Weights of a small mixture-of-experts language model, trained from scratch on English Wikipedia.
Size: 9 layers, width 384.
Below are experts of layer 4 (counted from 0) of a mixture-of-experts language model. Rows are named gate (a neuron's input weights, with its number), up (a neuron's input weights, with its number), down (a neuron's output weights, with its number) and show model dimensions 256-383. Each number is 128 + 24 x the weight over its row's rms, rounded and kept within 0 to 255. Numbers have three digits each.
Before each expert's rows: "raises" lists some tokens whose logits its average output raises strongly, later layers aside; "mostly gets" lists some tokens that are sent to it at least half of the time. This comes from a sample of Wikipedia text that the model never trained on.

# expert 4
raises: ".", " and", "-", ",", " (", " "
mostly gets: "″N", "°N", "″W", " politician", "°W", " municip"
gate0:098142128131122118129161146183110087113161207133127139124125119085134131133159132148101071126125119163126122106141156151126107125118127145109155127119138088086149135095163125102129133100102082150123152065121090137141157167129117113153089143125100117180156160131154103126103116114130111138142146074148207163150094121130087138160126125152181109172129124169143097115132123117171142108150
up0:092130127143138124169119102097102117127153075155110118143115132088135147061148141151085121130151126111121173106119142144077097123171126159120110094099117100155119094127148124160123143153110134111134139112173115109106160120180139107142099119122118145141148121155127126146129105121135147117128139143130188188114158164130106130123108092137173152133108084141158103141152054130129120141158
down0:200156117114124157077106149157130137167096107115108084097161133170135091143112174198108115088133158169170105145104151104056141113119122147156111127129152150154156171101140096097145158095105135144132117141119151114115132109084114124106109170122125171134082151124133137153122129134149105089118117104118093100201103130140109122127123094153136144117122157102108126140102121133105091160134

# expert 11
raises: " and", " ", ",", " (", ".", " in"
mostly gets: "rial", "ted", "roy", "burg", "het", "rict"
gate0:121134129111108131131148131105144113134110110110114132122124118128097081111114125193121088111100117119109154150151119108130168135142113157112105130134137086161125106144113085158171137133116108133131105099089129106110136041141104117141107155094134113113097085136127181100134112159120122105080096086112113109127145125133109111166168122143188122155105098128105100121136142092148143147155
up0:165169067093117143113143166112115092111087100118107133116096112138100128111117107130149115096127073114138135113183120127089126131114115162090134095198091099093138109149149098174195132118120124159111103128124084071141120119114158093131105156094098146164110096099131175096140135131135089083078131106154134144109125155119129081141135123171105101154123121099174136098125104109145141084128
down0:083130124183131100128109135174111167130145106102131114152148094149124132115143155146110131147174124143137128140181134177127150101085145135110098125137126089118129114093131137120128107158124125136149085083154157136169126129130109077105106119127122141142120152124067147101096124084133142092115133144152120131144122083133165133143113132113133152103137134102086082114179154131132100149139

# expert 14
raises: ".", ",", " and", " in", "-", " "
mostly gets: " James", " %", " Mike", " crit", " review", " Peak"
gate0:131091119125127120137119138124125142062137132158132153147099144128071128141130179127130140108163153134114113132113146162175129167133146165152148111113123157118076110141108139121114160124101094127174146150141100101110149156109135130116128163202127139144119112129130124141119115129053154132116108081123148093120140146120137067111134095153109158146131141121110135134096188132119132125116
up0:081123131101156129123141150135127103140132163175167127149113087158151134118085085150185112123127138127144153135114138158107101119084126116116157161153081129085144166142080119144088140157121150139123106139098122082132135106139105136061142152190135084090088119170124137135114117119110124109164145145108172123177147131111129109126169145103230139121149148122141112142114108163117143136131
down0:137133117138166105129104118139131121128151144123156102116133125133141127127098100140070103108157142116130126118160176150156136141162140137044133145095096157105122077138147123163114149085097111069151139118131078105104134078134117156097130115146098090136149133162125090125116079101161120141098137134102096131155121130123149138104099183177131131126167117132111145072081152133168146126128

# expert 0
raises: ",", " and", "-", ".", " in", " "
mostly gets: " Oh", "|---|---|\n", " Love", " Belg", " very", " Records"
gate0:127106141134100117085091165100112150155115083119110154144075125163135121162147119109138125154121138122159167146094140157116163119124121193124095099130108138173160165151129109100139136122162076105149141124142134131157118113097130135120172139079129129104139124132089129143090124120087109112160102161135119134104150116124174097133141127116132150102116116127109136090118134119169143117093
up0:117111124090084123139141136111097144145139109138064149134120101145154105132125084123116122084096107094087166128145127089134126118129113151108093123174125121114187163096140123133139123097158144175140110066156141144130122106139086103109128137120142093069162138105130185169124082156108076096142112146134138145063141102127110107150140149141158152146124105098094137129069093130141163110105
down0:115142148137182134161158173124192106153105149104109116156174102128109167111150117117107099150158103127114128097143146156150124094119141110131145098083108094119079113122148149096154107150123130137109129152119152124143127106110116136081136153149142129147157110077148150134106112144080137147114184120153133101089123123107131119133095126174085090133081159139125107141114151156117112164125

# expert 8
raises: ".", " and", ",", "-", " in", " "
mostly gets: " year", " life", " over", " years", " exper", " children"
gate0:111112118099173127133128106148139130163111139148177120148176118080136134126141144127167092119119126151135094146132117081124149192137159116126113094147099121169149152103108150124117103121159125132173120134163112150116104172137139133142128127171120127124144119080123095133102140144138127172150166089118111142124136163144125109113110143116138121121095094159126110154158129121133106124141
up0:096132107177119131125142149112118116114105168147101156114134143171142131099084142103122126103122097089090093122160144152134109134083123112123109150181124111130178153136124082111131148110077118126114123155134143144144120120120111127136127143077170055111120119128077151099073121126096145134108144130136135130136104119120116123170103154149136090131134120125126146093107135123114157141100
down0:140105107154110138122086121109093118135149132116139107142081161099135105113129088128133155135159113158088096160133148091139159123125114128075151133160119121120122117099135152139155103145127119141151177126118150140118125141154174138108141096143129104187168149138149145101086124149109123108149145117135124149176133091120139137121157143124152118136100119110159130085091161124140089136148

# expert 9
raises: ".", ",", " ", " and", " (", " of"
mostly gets: "|---|---|---|---|\n", " JPL", "clud", " Labour", " however", "icy"
gate0:126116085085144141120128137141138140139203154150120128136158123083136135121097165125113108114149122168179111135128120120140111148144151102123103150133123173143119116148129096124091159122123158115102116148167162144179201119119054161158107125106105142095163148123137100114103105202145119121125149098117133153126115129110149135131131094113096135121139139157112118148191127121099129129113
up0:143125162126108119102124113087158117127104080093162131137084115138126158125163124142159166122114161086112116134129139148129149113127123203138162128111126109133125152105141162155149084150088096124128106136147058105068088132155189067144132128145150112154113107153157171130157139104140145184131108119132136077129103151144141111116125130158129129140107093084122143091122121108118120116141
down0:117095135106101169123134126130123112122120135137095109139119127170145143124113196115156101147155178139084114126125190148143145111118121113099098142098152120114151140137126165137104142115118103058155082154096120099132075105135146132145105116149128141140104128111090163089123132167134146080142095179132150182113145123113167124130123107102149124118103099110130126127135123128134121157157

# expert 2
raises: ",", " in", ".", " ", " and", " of"
mostly gets: " act", " compet", " Ass", " MF", " Racing", " Apps"
gate0:084110105098154126177151144080118135085154126123120161138139136075113099140147149127123167133106133117125110123148139137133092117117117156111102142107121125119092094106130109127138160155111116175155134146129157127106116153138137106090145119137133133107150108081148087129117101144077109096100117130162111130082110129129109115109154096166120140119120077151127150118140136167137121163135
up0:148150108110114116129130124169110156127096149106149138083133099071081134112104070153183129112115109150174148124124138146147159134118124135152158140145138136175118107114164058133173124132135137178112138122147167130156137139123126125141145134123124111123135142131094174121149167106123090093100134183133154138147142153134142165106138140128098129121117142092120097171135139091134103109118
down0:149159091134149170147120150121130136096123160140126134123131118132185148129101159166119117154115120129108100147158118091131145091104153169138155107159100129168120147151158150133099112125136132172117128131119162129156103163154144139147153163151113100125114142107122095126110083138106142133145136151184140163128112158131137135124139101104118118162155134113147141103149152124126150116096

# expert 12
raises: " ", " the", " a", ",", " (", " and"
mostly gets: " when", " with", " after", " before", " while", " during"
gate0:099129077090166128111136121137146124121108133067138139190084189114153098137126158131112137131134114100114123122125110131111119141105131115142139112140124151152143180095083176148126133100138133105126148127113118111138105191159126139158156103133123156150115089113112099142121131143124147176097166173161118132151108150139130153186154128128109124161082109084135132116126099117128127127136
up0:137128093124137148119148127142127134173095119128114117181096125122085117130121163144169132138153091105155175117121094122128096177117154096144080105113139149127135133100121135175108149110136143100120110114126123123151121184126123167141177141163128165153117078119123085120096162130121149195149166161104130106122107134138128132139177118128132158187098096099156097108140122124156101143158
down0:121118143112123105137096176100145100201142100104150171161116128123107169167129193105147099144135105148153114148077156147084097125153116136131107148135132128099118138148076139136134138122057097169145123112063126162158166124167122122106138151150107108134126112142133151115157140119110155121137117145165128133163135092129154100118177133065127174096119149126118154148127067134135121130122

# expert 6
raises: " ", "-", " T", " and", " P", " the"
mostly gets: "\",", " ·", "—", " MPC", " ident", ",\""
gate0:131156131115133146119122129139106076140107100130161134148143119114161154151086115143096157134148144141154092122102122054133110113081128151148136074113126122108113083124137142131134160109106144107111105115088128109106109157069108130129127142126148144127095112135120164127123154140113132139179152114135167144165120145118094097140129118118097145104081139116087065137131113124117115158151
up0:130152138107121120111105093135100090148124107137164118135126107110160151142094122164109122136141130131112096129124131107109125096087133127146122088114116114092108112140137125135121147119108106129140128099063118104107113156065138128110138142134160159106105117120128137126134111134124125137205155147145159140160124135122094108154143122117125157132096146079109082148123128128117127157156
down0:099154114065118121167090107125147141128155175123162130127112127127149103141144133177134135151146123156121148094125087128135156102118086083128151125127139129116100151156153081146159093133127123128136129110103097163119180135141136133146106135086122135078136147155121153157139095140157157098153161109087131120135148116102140121146151167129102093123114127140096116173147105177115130132127

# expert 13
raises: ".", ",", "i", " and", " (", "u"
mostly gets: " public", " Man", " Bh", "asketball", " Mil", "ipl"
gate0:149154104125159150126127169143145107145156190136120121084174119117140106127123158115131102078150156128150154106139158163112083120136136151123146136108137121136125123114165112149194121136195154164092118115160125149105097182102172106129141126134113168133170132152129109156110126145159134139049106134130125123116141139140162131133116161148110138079110149107141122134127119148094149121139
up0:164115136150112101090162087127134101118105131138101125135127141158135091124138049097130153109099077140096118165133179110147122131090124166134120153097148124136173083123133139131095128119130046107141137139120137125144138093142121136163117118125145103121109135146103156086170141144102124098137100120153126163112093134119120115111120120116111116189104129129110143087103143116165110117132
down0:163121116162105153079147172083130063090132109154127165145078138085098124132093188122146131183123115089192148135112132073114136111136160133105121138121132094164123122158123126137114131163103109171119132118108144126080127115147090161169148092110135138133174147091157110106096136133136124137098121112181133143119128107130101103186132145115135131141147132120114097118157127100182134116140

# expert 5
raises: ":", " ", ".", ",", " in", " and"
mostly gets: " Coordinates", " television", " guitar", " Species", "earch", "196"
gate0:119116099107125141146138101138154120141128140103155149147157136180095137135088144124150107128127135125148127105125127173143159174122151104169143133101131094152146142190078148106075133150108152087157156168136086105097154115124151144147170147159114096162142079131141145191195140142096145144100173170138089128163146171127110162134122175135108073155154103128117136145126102137113146166138
up0:134106146108147134151127144146142115129126123147150117148096120093085118148102090155102141151134139134174145104151138127106137156188117156099144076135133124126133113137137178138162096136144101128108107167129091116143101112114170144100146078088138134104137132146140125104145154102131151112123085128094112173159148109118153132144135125125074135099105103115142165119133154120159145126144
down0:137109158087103141186071125097176125158122100115139102144124107144144112136107145097104071134137110106137086123093160160106148155110141119097145113089116117141142108091118184146129119140132132059115081140122148148121080106098173176080133141134157156112158153131140134120119109144125073135127171182124108130139135116132103145121145145150132156168139134155141091115136133127145129129169

# expert 10
raises: " ", "-", " (", ".", ",", "ing"
mostly gets: "annel", "-d", " next", " tw", " same", "ampions"
gate0:115144117128163150161149131145144118142111193148153118090151162132122129103092110124141137131152083112143116114171131087149137138140116102153125153132157084161154113164152095119142124107066118155104119133128179145174147145141118147137108152136130066092171096154134122131112091126139135160119139122117115141133121141126117135118121125129132113098119080168149136102152137154128132152134
up0:095152143115111135184132127141145124089112137121112163124101115139123098143091103128128071112131124129119154124181121114166139146112137161136089133106146091152125107114130083161129203175132105121111140095161144092160145115135081158154096159135141121135133151137141133125144100111123141136126161159152105164177134116131126125123156107105132127093119116118070162104130166122163116098104
down0:165121122095147123167086129124113127155139123147113152141137133095133129109070113137082115120158111173130108156109143139107113086171130137120107158127121130108138144160112122112135141085126112064176098114109192110107123134120115125127126160176147130164126094139090151106149104119151131127163110092117128104124109114153104174086170135139136145142116175114120101147121087140100196139140

# expert 15
raises: ".", ",", " and", "-", " (", " R"
mostly gets: " lost", " North", " killed", "known", " States", " able"
gate0:093140120144125092181151108136135147175180161127089149107177149147122144092189136164134105141094157132168087147120164104149092180074116114114145134089142097132104179144129105116072132128131093132110130137145110119098182130190151143111117133123104120124103131092094088099174134124125095150124150131130182155123095129126134160145114152095109096133123124103121094129094114150108108124125
up0:129122121117145157124108154122092084079087133162125099116091104151121078177093097089116127110126124122117162107138061145099115113135135127135098142169118164136149122129118148113149132148135158167143174149126122132155096132064131124135197128136131131188133128163103121159113137143101185051108153151155121135156151119144117145076138123175170111121116135165141121144135107117148156147111
down0:124121181125173185098109144120115147120127162121164135109169121151163081159108167119131120142136157148133137129132131110143116137099142135142145124135155192157080119129158184131103161192142142112111106131119131118102150095132092115162104178137153084145174129128106073139081099130111121143102142139118119118121093155130119114152199104108087128121144123102099158161130153100145160118079

# expert 3
raises: " and", ",", "-", ".", " in", " ("
mostly gets: "ospital", ".S", "avy", "mp", "venue", "ck"
gate0:137117109117114107120113085079156097144148123123119138172127123131131107090147163155130149131176111174151131141126142113132127129127120144101154091132117134142106125177113145152164124134097110161097132118120128119061142105144097131097120125077119121118126113142135125154159148147108095149129087120193122129076137147153113105106146117108110130129130129101136109121185183106156158117105
up0:139118147153112143107149138166104129119085133138109137093154126114139151120110128097137152128085168112157113147154093133149095138186139128127109123148094119150137136126131088127104162129130107127138114128158162156171158130137151127161120129191121132149131133078168137116101077096121149118073152124082110121156133121118128135166123133145151129132131142150128128146067111081103146154153
down0:150112130110119118144162157102114115102116121090163149105163115134161144110127113100107151123180153140109150148135093153096126157140124118101153188183097093101155124129126115076121143128118139161106102173156094133137084121139131166139116111133090141121134132156188157104132143074124092132092118181144119149135134176112092118149088133110130119100169137125132169184114130138124115150123

# expert 1
raises: ",", ".", " ", "-", " and", "i"
mostly gets: "olution", " ITA", "retary", " addition", "oice", " order"
gate0:088081159137120142104132107147147122120093144157112140107125139164140097128179132140116094134162103146106145131101111163105116139100096140075126122084139184142110121145143126106135089158158120110118126137119124092121130161163135138141132136117137106125063114130146135073143147088155126132078117139128101117169107150131192120083115127119105108131132145130131113097070137122121173156088
up0:096096119121142112107124140151117118081104134103129147132128123136125132118148128153115137131139103135121120133103126158159089117131103155089138152082126097154127087133108147093110128122104119097109141158099152132160174134144124135146103147163128101157101119136109128132164170112096127127104128132111090154141114131115166137095126128081137127136137126146124102116094149153132114114104
down0:148116149133133119141133187125070129134113138080147094108106152176133123120100129179165124126083153097113158133135069138141148157149101108126143123131147199124111091092076100149133185111153147113149114125059093122135131133156158096136093120131124154131124116162143156149137171109151145135114145159114114120134125130088102122155135123114126153072210145131124132151126145130112133111121

# expert 7
raises: "-", " ", " |", "m", ",", " R"
mostly gets: " pre", " pol", " incre", " tra", " war", " per"
gate0:173119120164136137094103073105118089121169075169154095147162117162121145140186138168168129165131135116119160129115169128118122153101125075110138166147097104124102120127138108150165117160158098115103089134110075145103129127118144144108160107124157096121117139123127085142115102143116096129154118104089108140134137104129136121103146147109155133133121143148140116142078101123189128127132
up0:122146128168168121150193129117152099073146109153140102176118135116152119104112166125154112148099134119164122145157118091146117148165113151128165131110114139159107138162101136094103099158081132159171144161095107134127155169146156141125085130114124171162111126186114108107115161142116161121117108097165133148151142102101133130148159106154113147151123103094092152091129125138147142164133
down0:108134124072070126135136176133123090124110151117114125130153088138107120173104122130154153117141162083118159139107138153138138140099129133116084119111181117136122141146136138096143126098119089131145093126156088123157123138116144124158132115169121110121103107126131112148114128101148134112107128113132109121170142055135109089141139093161142146129112106135109136134148174123157120098172